config = dict(
    n_layer=13,
    d_model=384,
    n_experts=32,
    experts_per_token=2,
    d_expert=160,
    d_shared_expert=0,
    activation='mish',
    moe_layers=[2, 3, 4, 5, 6, 7, 8, 9, 10, 11, 12],
    router_score='sigmoid',
    normalize_top_k=False,
    routed_scale=1.0,
    balance_loss=0.00746,
    balance_bias=False,
    init_std_router=0.0266,
    lr_router=0.000419,
    vocab_size=37559,
    norm='rmsnorm',
    norm_eps=1e-05,
    tie_embeddings=False,
    optimizer='muon_variant',
    lr=0.00851,
    beta1=0.95,
    batch_tokens=[32768, 65536, 131072],
    seq_len=512,
    train_tokens=368200000,
    steps=5282,
    dataset='wikipedia_en',
)
Below are experts of layer 6 (counted from 0) of a mixture-of-experts language model. Rows are named router (the router's row for the expert), down (a neuron's output weights, with its number) and show model dimensions 96-143. Each number is 128 + 24 x the weight over its row's rms, rounded and kept within 0 to 255. Numbers have three digits each.
After each expert's rows: a language model's description of what the expert responds to. This comes from a sample of Wikipedia text that the model never trained on.

# expert 10
router:132121119152140158175118110105155134142107133144151108121141080159124121111135154130099109147106152121140145128080129155119144112122116063151107
down0:118149106100122147109182106101146158177134094122174099120126142131182147046131174152128109139094108171152116099163124123123136131120128143107090
down1:133084124109153074118152132150128120138098130152162174125106126121118137139123154130124140149149149099118106150084172104131192073139113123201156
down2:113131167105098129094128101102098105130137122130101117100109136143092128123144077117112127135088100129118103128107100164125132123123084122144149
down3:118123087130122152094160123139149168129143136132120129122149134131137136125139128171141119174128140123120146122136128130069145167167133186099162
down4:103171113150106190156138131100121115163149119173070138165114133102166129136077105107122127087153162167134140146140111083174099127071107110075141
down5:138094121108128104096099128111108113119169120121162091167091128121133124153175159090128126139122082179124111109110131151158120144165167155109145
down6:101153160147130119148152122139153110134137097118124109108140172149147150131146137145109139100113118116118157097169165137126108105123126152138121
down7:126128120127149131103166168129099110122128111168131183119122122167118102176132119095092122135146134141132141123162154095172118130119129159113103
down8:184132095131167115128141151156142140175152146131106123078136148129143114074125112138115139099119123118061193130071147122084092152133101156168144
down9:118121125057137155133114172197127133083087147110134077100091133122135147115123150117104090125128097156150106094130121127111142097144111167152119
down10:107135135095131131097129131105144129149152156137133144131112156147114152132094097148148056112130131138149094105140116117157164156141127134121134
down11:118097117101144127157138160123094120129128145113130155175153139180094143116131125121181108160122121118150120149138157096128110122115139157125136
down12:139131146138129123129150161147133114097136143144130116143159099113158150156142145129134088134140138130139130095140161131131107146135144096154139
down13:130127166104083169049151168063122132150112131149092091166145129064149120101106118125145150119161138129124104121120130113127129153137154146146076
down14:117143132136139128139115131110097126141140103147075155122107160158089123142086090155115091140168107130131163123126130117170115169122106141152156
down15:091111112098131084100148115074142144114115072171150128115130159131143159130139147135119139142107172164118090134112163154153149169173109153144095
down16:095099115094173157137111106143144108120163109120163137119140179138115117145136149113177110090124117102163110125144140141131176125140129138134128
down17:093099121150111108166132112122161142147152106100136143111144085148058125159113120123120112078132124106163164167137110097125112133155097147128176
down18:107128166109152158098147096159177145140120102112148085126101141111122123125149111111125103149157088144114131105121127139125131095160121103125125
down19:143150132126108116160113121137123108096092092083141105161133136151149153086154121147121134111158119107113158145112147161102165134135149132092108
down20:133121081114119213145108122096129143136132115155084142139099133105065120137108140098166108121115079177106111104135142154126153139145134124078137
down21:143123141082127122089102160160142119119076139102101093145093097114129124143125084103147138155098117110129114123092094145140147118137071129135103
down22:118121150137114099109083117165100145111122152096116180153146146123145160147115154123094166124082120110110172108139079129129140118133131113123088
down23:135162124118110089104110163103103123158136095136141109132154147148147143110161160102118122128144144158143186111128108127104134093109111140112162
down24:129150136084107123080125127108151150145129126086133167126125102136124146130142114163119133089126137129107129146121136108182114131122108129110146
down25:175153115161101123132103140166146124106086142126144111124108096151124124179111120089139113139099143144177106150095156162096137136086091190166115
down26:134109162162111087114075116175121109147093140209134124113151112110139109160148162145111125115115120121124109167119120119110110084137146085100101
down27:131150191111159159137159141150103124141113139122131100151129125144123129138097101118142145105123135157165098132132143109108105106164130141136125
down28:129155115157098121159153124118153127110109091135147077141105113098148088084145074134182088125098120139067129108111073096111142148125135123099143
down29:191118081153126144155121134077133099141135118163088175156141131113202118177115137156091105133129073108119104087105089139181135127100112148108120
Description: Prepositions like to, for, through, vote-table pipes, heading ends, and word-final pieces such as org, ly, hell in varied text.

# expert 9
router:104148081116157122157145126156159145074153129153109122149140144108132115117139150130111109167074137126139118174106133130104129122093094155102145
down0:139138131083118134130153142089173140172119137124097102119138114129135119135137154178103121111119117182130101091160139148148114146150160085122180
down1:109113172101130124122126129104130137119126109122135111116148125104135136135121112110141151113105112092099150122151138140109141125153115090131165
down2:165111092142069116096134143119112152119115119085156135155093117114108130165145165065127123131133126138151112102101090135099169118134129160129151
down3:138101147102125095148120128139112144088124136114104189112138105133079145114153093139153073152163165183135093183136119148135094134158119155195163
down4:152122125127128086095079157163113105109094124094144154139139114123157146128098126168145145090131137116146119119076135122119111153166102097125137
down5:136129114084114111142143140160165107123150095149142080128149107137142138163087162116125101143150145113105131112111146131102130123138133090132109
down6:154103102151151162112152153131159123136111135159124127112124112094154163143131123118152152129116170132181128116117144096109122102171153159131132
down7:146109140089123135134161132152102106148141065141110134143173146134078146138142119145164139145143117159095127136084154152102127138140146129107095
down8:149115125083175122081141086121101119154103082135058115134140163121078151119083168110116157113128136094126096108150132120144115133141096114130128
down9:147131149129181117153160120079164113151156139129111149115131133117133169139155122156129143119156098108137120140082088136129128152122175094082111
down10:166141158106121151147117139163115105111108144123139137092153128121058107142198149102132168105103086112127131081160107165113123105114134116107114
down11:120113109085140073091131089139167135150164078137107158153127152110035149127101074128122154105120146117129115144079147134144140141157156156158159
down12:111089124081121142184184136121141108138128137112140123141136123158089145127164127109140145115139133071118125108124120102129101132106134145106209
down13:161104134097117076100106130126113092127121147150130152215108129115127160132177095120116160099140129108123143160121133115115186103136156093122148
down14:148167131139106138125126087147112091121102145103095052109129097097068072122129131128123129134141124127076158148147134160089114125116097169109128
down15:120126132097150118126150171124143116110111074132129160130141134111114087124140143087111104128146137141145113103172112102140130156149100149130150
down16:146123117119098163115131105131137131127122162109152099138081146128123091133120082107135152152146136090128118071138130098140147142169170125128133
down17:108151114115142125122186130093108108124143121119133140145114163142111144115137090132132129112153133115154166122107135136112110144130126118103133
down18:148121126094113099108161161107117145125117147096126126141127104089144081124151145122116140165152132123130163168131134090126099157105160171114111
down19:113166121141118089157145102163117140138121145163123173133154121140131109119119112126101113093104126146138115103140073113114125149098120088153090
down20:145143159095078119127170114157135135176111102131150119112186078103119118133139141142135186134117133119063144133147136162149147121158112149141144
down21:114109108151116107126147135115113139088089113161160178103109159115127080115141119154112116114135151180168138109123145153127142139099139119138134
down22:133087155075117138101129138167156089122141137147090130146101156144079134114108140093139141170139138160138114130146121131146168148138136114126124
down23:082128147124178123174122106124105076121152119162092157160116100067165164149154102141118166132131136148142138175089156140118094068132115089138111
down24:115120127102147143125147113107107121115109122126175123139136112163136133138126129107164103131135117101108125104121144091150131110147116142113098
down25:078103122068103128082121142161112132150174123103124121132136190119101110150147081132093150125143086114101135133143126094095141149159160107098119
down26:129154153130086109131169138119100138161104081124133152087099114132164102167137119135089135117111209173091086114144187095133081125101099166149176
down27:125112117102139116141158101077120156118132140149102190146094126162165108137159129157135150145081155112117117146145106165118123146121125150129107
down28:100102117135115096165163154128110125113133098168142112134094117108072083161111132170127117157089123148136123088149093084109140115161097094118103
down29:132141152162152096168155110140124137090137121111148103107113139128156153134126129152096132151102142139152163114119140118115111133182098096066088
Description: Capital or lowercase S word-starts, often after an opening parenthesis or quote, such as (s, "S, plus list-item dashes and em dashes.

# expert 7
router:130142088162136153158106108094156146144147125163169110140153075158157124105141143127090102161101130116122160137100144137109132093131106097118084
down0:165086183142148159103113135150154114146150088110141104129120138120072101168137071159152156124117109147183120109159117123148128132098120108132091
down1:144105123144139069101157152151087093144137121117144110137143135128183125095121152175144141165113142102115133124082084136136148118115116150134145
down2:101107141073124143137134146136081138125134152109085138072139130126124120115127097148123100084140146134115098149144085112083120151138091123153131
down3:195132150117132071113154147136133119124080131132105154106182113129136124139129131122111107121151061157112124121160081110168155144124114154109149
down4:139084101123122162110152164151115162131140101139127106132123069123092181126099150091136097089129122145136142119122131123125131093136155091125122
down5:139125137137103114124126137100123113110163102091143145137108131128181093139112193130091176114142135115077155133116111150155149135139120145141147
down6:117119089138162147126144128117120115160140138099152147091147142151131146128145156095118159148134121145126110113113105106091138160125106069129133
down7:172130128133116149154189112140107168160134098135116128147105157142084158152095147112128107118151105140148142145126146177106102081133112127139156
down8:111156120127123161136157089105153147089139141159104141119126144121163096114154151134118145113161169112123110161130135089154135144077092097142139
down9:142111146139117116114070117078144141118132102080131153134078099155140146082111096121132118129130123137116151195142138109092166111150123128117151
down10:162136102173139119152165114183117133135108158159122089072162119138146154120118155143099113129068161123160076165113159115177127112100112146159121
down11:106099116093128095111130119131127104140130105137128108132111113144130144129115137164132105110121176120085130090136121172128135143143118090131168
down12:120160103112121152073117101095126125161126136140128135158139099148141151163107155117173130101160151176150094118092105096101113130145185142115158
down13:116132177136115133167161139080122123125160138106121148139153110154098131130124111127157111121149139141119129119139099130127154184134136124131132
down14:104112126128130116124137166135097144173165142131115145110120142160099130105151131132114119138121154162130117132172132171123132134121140118101082
down15:126113111120123136154072121104128149151123125088118082132118139093110121152168118121141110133137159123116159115161170131149168137111157121146128
down16:121118139118135115097120134083121152127121069167120114124097163126160158072141134106158120121107091134130147136123119137102098169135119089110096
down17:121111125099118109175092137069135119063109143149119127169158139104152141143121144164185144158137117114106119122130171169139137133152107108151158
down18:129119126113118118157120136125147089123145122137126159129123100101124114142126127141185122081178114116119130114104110168095095170162158117133118
down19:183129129176135114108101116120091114137076148111116133104120091093156125136092102113143135107140115146129114146125118105150102156121103076125148
down20:112130118150134142141139141153152137134165168112134128153123160145175142101135132119119116104120177090083098145129101093105110161165139148102137
down21:133071112138135151104120115098093130134139142170111100134123120150172116146160113140137162116100149139134096146099120111111137106145145150097157
down22:118092137132126154139149133144134109138129118181093163145111122143112105127123126080161162118102122118145125112146109094135157114104122133131122
down23:159177070166118116155148095129127153095097125136095080122169173078103118171134097133116182106151150104074122199132137110142114135140136130112134
down24:159135118112192122111134118119109118097129124114146129115099094128129130118139150115131122159126121126151092122120133094131127130119103135129126
down25:128123143099139104134129126139149137119062139143153135125129111108108134117143116127157120080190170145070159109140102126128157120164131152161129
down26:117129130104093095122153159114109158137147125134134095095101145132161141096145079119129084124125140151111109151116111101138111103132114143135089
down27:137071105142134154108170138120120118148125084122154139120114140130118115092102121136135097132154147134109140115149142113129116094149154087106145
down28:131089125105086165176101108113151126161153161117155125122123108138147116134101161166083107119168132106114077128121106141100144151140152145155128
down29:112121127072139150116140091162134092150125131102114107101121132113126133139153117162111136129140104105123112131085112122097094097110147136103109
Description: Pipes at row edges in sports and awards tables, closing heading marks, and byte pieces of Thai, Sinhala or Devanagari script.

# expert 6
router:152108134175149141143141153131157224093081159142146143168169099102139128088124121143083132157090142128144139145099093117089161111138074128167135
down0:132169155130159104154156126105107154130104182127155116121143123153106119118111114127108109118119112158182157124101151124107184124103147159089080
down1:123103096138120126127141120122090164148117091125104138126104126128083102128110094148158129115149131110126124119126079126145110123177125123135120
down2:087133096129080142101151147122126095137098105129160109126141148101167095149127147140149125154106161092153115094113086132165169142139112144143118
down3:122172102156099142138087130106110107112153166120158133085132120125139138105113076076128149141115110103137113114145061129090140125135131160180140
down4:105147125085153156098145143172107169140121115151122125106173102153085152147084125178145126069100118098135134098104152079197106163099127092134099
down5:074173104142133133130128095146082082148160133169130162130152105157144102150114121126138116104151127145142145086131084137110134108153142073106115
down6:085150102170131142110102114091146130125147140139131134126153152122166100137140154115155160130095145145169120075105100134070087108122142089134131
down7:165090145138154101117088089126073128088136140128106139100134120095070131136135110122076129117112122127157125139141134099095155131168117128095121
down8:113163138169151162128127126128101107101144124160117098101124095107156135108126115156139151117136139077121141138138149181174152113113140121134155
down9:162145121200128169103134143140115105131106134109129118112130093092157121115132102147094124131118127126137109093082152179138116119174201130128107
down10:142150153125110091131152119140160122091098122127181158138149133111151144150100132154148110198136128107125161115105179139121099130118136141096138
down11:144117111137116161097123109160070137129142126083118146088125085129132125112102159162148125131147104159189125107134110110110147148131089122112110
down12:127172091119087142075132118134130120110178133146122105142140153089179105122134106121151121113182104095108095128130107145133113163157128098142128
down13:093101086150110174093150179183115170141112174156124120181143188102117111157163118133126148117130119168155145156147160109134110127156146109124143
down14:097149140109106086123115157125129107115122146088105127094161142161159110142128104100124159113115155075149133138131105096143115099142130140087137
down15:135117131137145150150109088134111130177126113122134121099098195137124118119141121086094139094131132165152119139114164118143124120117138099134155
down16:147099146166108156128190154149090147113121102131140154113173111078131111116091125089124105149164135137108110098126116131162155112189124099131118
down17:126097173142099122152108141156110147171093134137136129133101116186119090133084136151119149084119129096128101116142116110127140142126150129159130
down18:110134113113126111090114135128131116128147119122130145163105112068131140125141164101087128089129158117130146126106149150151117130092123120142188
down19:152115145151126105081097157140169157099121169139131090118172115113171143106145117132103097101138093146133103115113132165124151156108125122143099
down20:140132167116119123135114125106163131139152123158132131146134109112124144116109120125114109087125092158143165126139119084168131125132134121126151
down21:157116134103140132139150147118122128140135130086145124134109124128159126149106133139147111145142112136123115155133157161120142105128097181131112
down22:123127134165095193109170191129113143197132139130108100150093133140129161182112072130162126138166108143174179119152129106154128136107117089070130
down23:112096144136133137111116161121122109130106143113176094073092121127136139097125113123103110131113143163085141140120119116079139138134145083178132
down24:123083074184140182150153156113120149117123166123123155145150088115054119138123108082127140083143164079126126141151111135119127080107131110110135
down25:125119146137126092137133098108149095090128132174155106113126126115118150171132162076127108123133119132123116134130125086107143090093104153099141
down26:082126142131108120154097125142095113125152142111085118097144159156171110109117112107149116142124132124101142100109156134134162132107141168105118
down27:102127140133104149128117097119185129151152147105131095181085111155090133159084105147097091122124102124154152158129146124116138130129163137143174
down28:152173134135126120124120045104138126115144145106129089159107133145112108115173121122126111164142100072153094137170122191155107137177125122139131
down29:114118129126105167120164107136110110125176102141099172146109131110086157149161113100124125081172143125098121135150151135109118137142110142129147
Description: Prepositions, conjunctions and relative words joining clauses in expository or mathematical prose, such as for every, if, which, because, although.

# expert 13
router:146144112176129146146134087114179134123162108171176103149140090139142125105125125153113082153091142127140162133084109135108146118124072110130087
down0:180136134146108143159134121127094135124179117141093094119098109136129105091112114111096099103153142110127144166121144111115113139158124168138165
down1:105133127123163120148130104146138153172104117136114078115091139134170120148132133076119134100082111143140149102154159130115133137166114096146151
down2:111117146134143103135124114110130158072169166138126123157096133066193137128139101097145113106122156137141106147131121127174160151124116136104127
down3:109078098138133144062143122123151184139146153157114183116135161101119143147099159096106115092109169124112085137120178156125147084141107138119084
down4:117114089164125156114122133147130162144169157118142134175171145125104142110118109098167142153160148123094133119129120135127096123137119102156136
down5:127158121111145116153140112154122104114117123142152142146123112150087115088133152142145143133121151089135136129143118095103124125112111130123131
down6:076113111119154175121152116133097150128123131109164106170117149123111111123124125127098118141129094138168154111136184099131109160169158173121141
down7:187134131110112132125098125126132155142159122113111086098172151128148147129138126147108129126083142157123118101128134143161139124102120152118111
down8:156132095130146144111152147152122110151120123127117166141130147148124087079096140107141128109092098139099105160124146113130150110153118113092092
down9:177098145121113151092102143107167140132164102116122119175080142149095137123165098084185084106146138138078123142205128162117156142122122102116153
down10:112145138105113119167142184195128147119134121114153142071149167132124140158152106064141095116138149110133101105153153143127074118103178134146163
down11:127118062116128155123137197130111157146120123152128107110073147101173132129129150143093171168107104110117160147141125136134121093131122173126129
down12:111137099095148153122161146157115147172134163119111179089124134151082123135091143100147135115080092104067111110096094123110101130119085113142122
down13:137100134160153155118159116109077129139147131118126110174141087169187104170114075120140148140086122158097162094157150171148138104110154093111119
down14:130143113122126143124135126171127099105134111106117166129129168116110115133150130124129101098123143126140155110123091087124108131131174148143120
down15:107132138107128118141138162115133103122128159111101171137111151116110119084093095105111104161164130126111066102130163182124147135111083122120143
down16:159136167130143180131110120091143094136134142108127145137172158136133108123135164118139136136132162147121124133128139140136103127117148122104107
down17:118107092114061154095104183103113126135151127149123082110152088102089139149135148112135151143112167106126152106103130129168094136090138145054137
down18:153148099087150138134100094168143155138073104131120151136158131105104159146078122142110110151129132136147121142118125119107088111137164190155123
down19:131114117157131129130168159152119172103125130120103163114127160133145143128083120135116178118113183160091151170125131150176131095131112132142147
down20:148145142103143132162126136158103155084141107129134115135075146143114123132140094134142130124134101122115133123156108133144107112172178092124163
down21:116103122137079138075145149183126091154134113165132124132102147141092126126133124133102141116113107120132134096113164103101149137125144141088125
down22:141104127169127126123122112115101102104138077105121146162099119138149114145116114133169134131095153121110159178115122142094179109113133082134137
down23:134100147154156123136083152115108116111148138146149154087100152147102111118153120122096146151125124152125126139077164145114132132111189161109134
down24:121127118148129154137143143134129139106144119131108163127119116164126140147133111111114087124102119161129117138093140101142155115096156088119154
down25:134173136143117167156149116149150113121116106152052101126157123137137113125127133128149136079133142151108144166143100131110132124087147105148149
down26:105143138084076116110091142104094135067131115135169138104110149135141168127082132083154127131113136156136072138167125143139111108132135101129128
down27:144152166101093113115177103107089105107161157168122087130116147146109134117128125105150100107132147116155147154156150105155104111122131136122099
down28:155095111175118130168176114126131119128134102121130158136129107117161081102132089128110114125142121100120127117126115119155175137127136115168151
down29:149117077128170112107142133113116149127188104194076153100120124105127096106102124094093151142127141126082123149111084096134127118105161099084166
Description: Pipes after numbers in score and election tables, closing heading marks and paragraph breaks, plus chemistry word pieces like hyd, rogen.

# expert 23
router:092125128149151152118101111113130117092122100146144087111177134145147122129124116155153115127120101128102180112115123138100136093142119104129119
down0:112083102164148134089172106119139092150155147112183163136138116082086105139107144146117123111087106139097104153107120110119133107126136129110154
down1:124108183131118126102118127097129119184103111101105074161134149116093125130139112198156130105159119145174180130110157150132091125112116157154094
down2:099129125141121118105132147138183174155129122108121134115166152133130107124132079176158107130088127156176153135076133160120086120130127161102163
down3:135107103158136124144105156091090115141107146101159155123132072135122095135129133139128154124151096139126120175157124143132138131174110145065109
down4:112120129150125106143123143122111133130188142133112102134114181129079163127153131134143128130153104095156114106087139108111109163090139115125129
down5:153105112121079122112136120104106112084154126086137113123144129159101104172120113136183102125124090113141142164109097108147116110107126121131100
down6:148160107148143153157139155112157175114123120163149134145083138138096134162127163120149122076102176128092135114119153103150124117088126151100135
down7:113116097065113138085141121140136116154106111143085111134116122118157112154109130159092167174114167114166075146110115123131150117115168138114107
down8:137133129124128135160137165133145174120156138156129142129146166115111091138123172158126114105109115121150105115136173138117144171158175077141168
down9:170144091131122151123160118109149144137066149113130129119155168126146110146151148092117116120142125110114137140086135111091119130108078137099143
down10:121118136174115141148155143140130176088133130100129104153107124144125112133153134120107141133152108104155119162161123098151161166145169164111119
down11:132114134097141147118139132122154127109108113079117145099146120110143162127125107094110135138137112170129110135124085141124144113136146087149159
down12:146132139141094108107153174101139121101129161121133156152126121144085140134109138166105132097149100096163160097111129147116110128111083174103140
down13:157151166097144118143128142116121139112100091129078141154148118090127148108141113134144118119121109132116110133186089096111116150116152127106128
down14:144168119123145110133120155130093117125127113122130121152167155118100131130140083111134129140094106090184101084127124129137141180166092110096147
down15:130112138144096144156138139132121172130119085108102106077106085148156115089158156093147161143121145092137126133114121114118132106166148125105145
down16:142155133114144129135138104096088133176159147120158148140132098109113141124139154132121127121126126136114166111167144191161161151126190172170118
down17:133144143081102084162081099146099120144124139125168085138129076094096183078139143163138167137101107152123102135179139098095106112080190131146153
down18:126100115137099114118122131136149124125100167105127162202120138123127190119134155167155139129110098157115155120128115119147091144161144177119136
down19:124149113122177187094134109135105132141118153106090119128137117150155103136136107123111122124126140148118114148158090133150128165128106090154112
down20:163115072107157172100102079132129147156124094121126140157118109117146117164101120161140164154100097140153099097125133134173159121086115146145092
down21:163170123129111114133123137108088148133171136134119114149145110102164141125162149101105102123131162122108115124087139129102124125150157194118133
down22:136106109152073107110114106177127099140158148108129132138142123139120140121098128146171115104145136118140058113162111150124102122088146128146152
down23:181141184157116129135135103081161171125072163097124162157133094158151118144139096125111133145131121104144134145086124132142168147145174122120136
down24:064127092139173151099105093128088179103143137092133139150115166129023120133106123100119109128106116091169143121160119133152173103146103109128120
down25:126156133120133107112106165121148076140137106121128123101129108132042125104115115098158163126108102114156095132155103130113130162127149132121160
down26:148132122121123123121138136113144099147129094129109119100110100143118128109157148076117129115123105116167088109115108144121106112158134115123154
down27:149107139113159161149122144120125124106130138124117122108111155112070134133131079120109124089146144134104190134121127121126076106155104132111124
down28:118139158145135100115114070140147166119133089126121111095180091095123102108147146124127103150126140070143162135114082176106147146169143119100147
down29:167084135096089175172138147163155048133137107099095086155147114108201145094137108141144156160154134100115089143127103098075145109144147117141098
Description: Tokens in place phrases such as in, the, from and place names with commas, like "Born in the", "Wisconsin," and "London,".

# expert 30
router:099136101158125136124149107123130118109175155096113124135156142122146139105123129163148148141148115113136170091105114118084160149116101100161141
down0:129102140110089154128155098131083105168118121106057165119120139093116127143119095103117100130192118131080107157115153108129135153127156117132121
down1:108091155080137115106147168138144099109127093156103168114123144097082139048094103165101138098119078111147085120111151121096125119152116142107133
down2:138083136106140093104159117105123160104150132144078141111138145146053139172102106086145129131113102124134107080123121188107097156157156132126156
down3:153171116124162144129111154133091151148168111105114127086123175117136194087104115145163156133122084167102138087113131187113160120152097152164114
down4:139151137122120113140137126145130109105146166106162157134116148119144184121171130067119106121139115133156118123114110118114124106170141154116126
down5:121111130121117133126115140126152130153099106124087147173132157133101097149183119118102098120110101095103157144132150141153166091129089168152138
down6:144101114148155065142118118122123070141109178148147136130109138135125073131115111143160122107128137125137102136110137121142118126090131102124085
down7:129144088090095097139123139119133121136121103082148106167121130112089123109107111125148138122146148116122120153186115097126150126123154148095116
down8:107164113116087135124127129119079136114142117113122116114107159153138157117119112131125074094143128132141122126140099114171076188114127123135147
down9:107141087133122144165129118137115103115117152119117132168097134136148123129096141125138175114117157158105151096089127155153081160135148146085099
down10:102101151104178132134112138065091127121139109135137145128148168116123142122116158107127089130132125140112093145139137142143125140127117168117119
down11:094130070097147114113145136132074140130122125098152129086115103101133142156116097141104172118117163096104108116163114118145148146111139115110126
down12:132141098134089156147143129117168143155102162133150132101112119139134134145121124127163181113168083137136102098152129129149147132097069095134149
down13:100109125127136134091110117165112170121128155105146142150151127157040093139093079112111087123116076114150123119157149158116112150124113160145105
down14:071148134111155126155172111165160126143091149128155162144156097156147084168138119098090100086176178145063176126152142121130070187125072143108126
down15:134158151145153126121169134100120112159096137157165154082146133173076123111095090122084113131130158169156140108144118139124090088110178108114101
down16:110150114116083133087159122167119132116182165173111124093134179125149129166150136146136162116078136133081145108151120116154156123103113142156160
down17:099130126099139103114094132132098147100134123112117177177116132142137120138110062166142154114122165073129157121138146118140120118127099122120140
down18:129094122127138098136148122090189110097120162118055158140149132143000104142138107132137096116097112138142106106116175148150098113136092096140050
down19:099149116126158105098169142135086128115134118163138137107147118125098181138131138109153119171115107118126150113174152106167144127133150118104099
down20:130125088138147110134077130161083111135105108139133109109103074102122108088097149135115132140188104100121112127150129175140100142153091174165129
down21:112111181097127109081139112146127125121132123171154141125135119075064122134136130118118160103076122149137124181135085124135156134107145147159146
down22:099110122170117128125151148155160137161143193134166133134111090097141134138145097188173140145056090117106156077115165093149110161098131084154160
down23:084080132100141114149116128104088130164135111106138133115106111150101124149127144117105141115113154159129125154143129094126123101127130141094181
down24:145139145109120118125138131144125143137099116147115104124143098162183135142129152142126103120125126169131077180096132107137176119104155114097148
down25:129116152110161127120184165139112110119135146147157129127145110112042106149154121132136170104104171145079098087110106116140133171109133142114094
down26:120151104131141117106109113129108147149164101134126152106144139118105121127159151105101131108110113097127147087142113107186123140143131102126090
down27:151144124170078098161111095112101157114162150143121118141104149097137105138147082082086129132157144145127139174085126071165110144100131094124132
down28:147135146091114117090147125094121131112094122087172136143095102120081144129125153070091098110124110118106159091144148123163130082115137178129119
down29:121150183125066115152094106137156126141120091071125109110102112121146150130192128136155145104088135157113129117144156132144144178126141092151145
Description: Word-initial letter pieces, often capitals after hyphens, quotes, parentheses or headings, such as Anti-T(ank), '(f)ringe, under(st)ood, (18.

# expert 26
router:102143127139131153143131083115144132145143131172123109133152097131135117104150145145096091143099152113126166129086155125096128087102096094124095
down0:143143105101138169070113120111139091146116083130121149120142156134113122131117115139142099128119136148156132094127098097151101158148155109126116
down1:118130162190131124134146127151101151102140135136121085127102109147122108181131104128130157132108171147135127187108068074085111165114104148124119
down2:096118160110089120131105116156138093170083118126123176168154124126121103147148125130122128126134102164142140139111133166096135154188140119154166
down3:128124163151126109131143099126139125113150146150116143139141117096108177166163090125105168115101103148125118148130115093148129181130115109165105
down4:127124145130096127091091097130173161133102138169128127162107162131150158081110134107082161154127148134129112157113086127124144124104129125098106
down5:137135117167168152151138132168162127127137130103104130111098132131116119149182108120096128123144097123127139167118118181146166161086154132115123
down6:109132133105149110098111165162110132127179157113085129121159154132092121108131145128146128091114080149073076139131075128089120116134103119105191
down7:125154167145108146148172111098068128116135141124147130137144122083118136122141152107127090094154101124129126155104144063131121101153141132114074
down8:161149174095147117121134130108102120124124147124146125131131103082166154099095127087185141098145095122056131136152163101128107177123132126111118
down9:101143166101118091153150111101125108106163135171083161107124140134131135156100119138104111154157145131136153118158076099159167145142145159138122
down10:167130161148107143109174118138086161152093130130157139139119102125093146114155084131127125144135113134158150104118132115119112137122133145109161
down11:117112099141122098160135158105139124155079099115115122109126171150157116119109126109164136124107108138152105112125125145154148111126145112113134
down12:104115170133128143121117136116103098131131118137108125155159151160182141096105142126126131111147140091145200163107132139095177125136089112100117
down13:120130094162096156132130150135182128141117120119189082160129124095187100118145120137139118172134135118125155100128137100132129121117158142141180
down14:138136142143114092132128176158086111120123132121132120129114138152108171133127150094163081124145153120112124141184119138135118144122079093085149
down15:141108132130149125068150096100115134115115161137140122100124134131155110101141102118155181116087109106113152119142141107149132142110147127119152
down16:135151121101129129065109143133166110121106111177143124102100102106121122129087131138149162098147087132123153101128144145157104133143114149106152
down17:145076144151094139089103109131124112134133121119132096132114123134132107123113109147146197096123145124139146134135146126138083134116131086108131
down18:166170123135122196127140123173138157119102109076110159124174159117057131089137106129130134122132146147164110123128148143100176142133130124143124
down19:109117151187122100156130119079119102121132099137136106077156095118140124128149123168135127101101160084133146126136141096155157097118122126160146
down20:104138165145143103147170108098116129128139096150144151120113139161130119121143113132157078115151121108154157103151139131099127101122109111122103
down21:102119154119125146101130113125134134126118141093129133148109104145174159145090151118145122115085148173133162113124159081114111124142112106145113
down22:103111142073137121157140169119160069124107132130133137148123147149110126113169110111098103102116148146107135169110158133155109115122097160104118
down23:113137100087159127124139137124148159175092138147110122139138175095169119131125080161125148127102135134153119105174077145112115136103120152133142
down24:123126174149139106142108141103073119125184179113129116193142140146139130138127123139129154145081124174108150128149121134154175154110137153134122
down25:098187154125111120133120108069104162136095104136139150139169138129145113113132165120135151133149179145136147168149116145148173130140133183156131
down26:137128086059149135124108147148144149134133147118115127131098123093126132153164090124131111132116139150146131152151150082081156129084169129136103
down27:137126111116141168104158123109132128143095113132136115144158169115123106121130143145104124152129133131130086127121109098122120131128135135096132
down28:154163118096136112143072124139138140118113127136116120082149136157111162103168125116123157179162090076095142120136149139124107097149128139170088
down29:123175146144098171151139144132144074106159097135122127092150114159114094125177073147119117131098136145118141133128096125138134113127168084122135
Description: Pronouns and particles in plot or biography narration, such as he, she, they, and out in "finds out".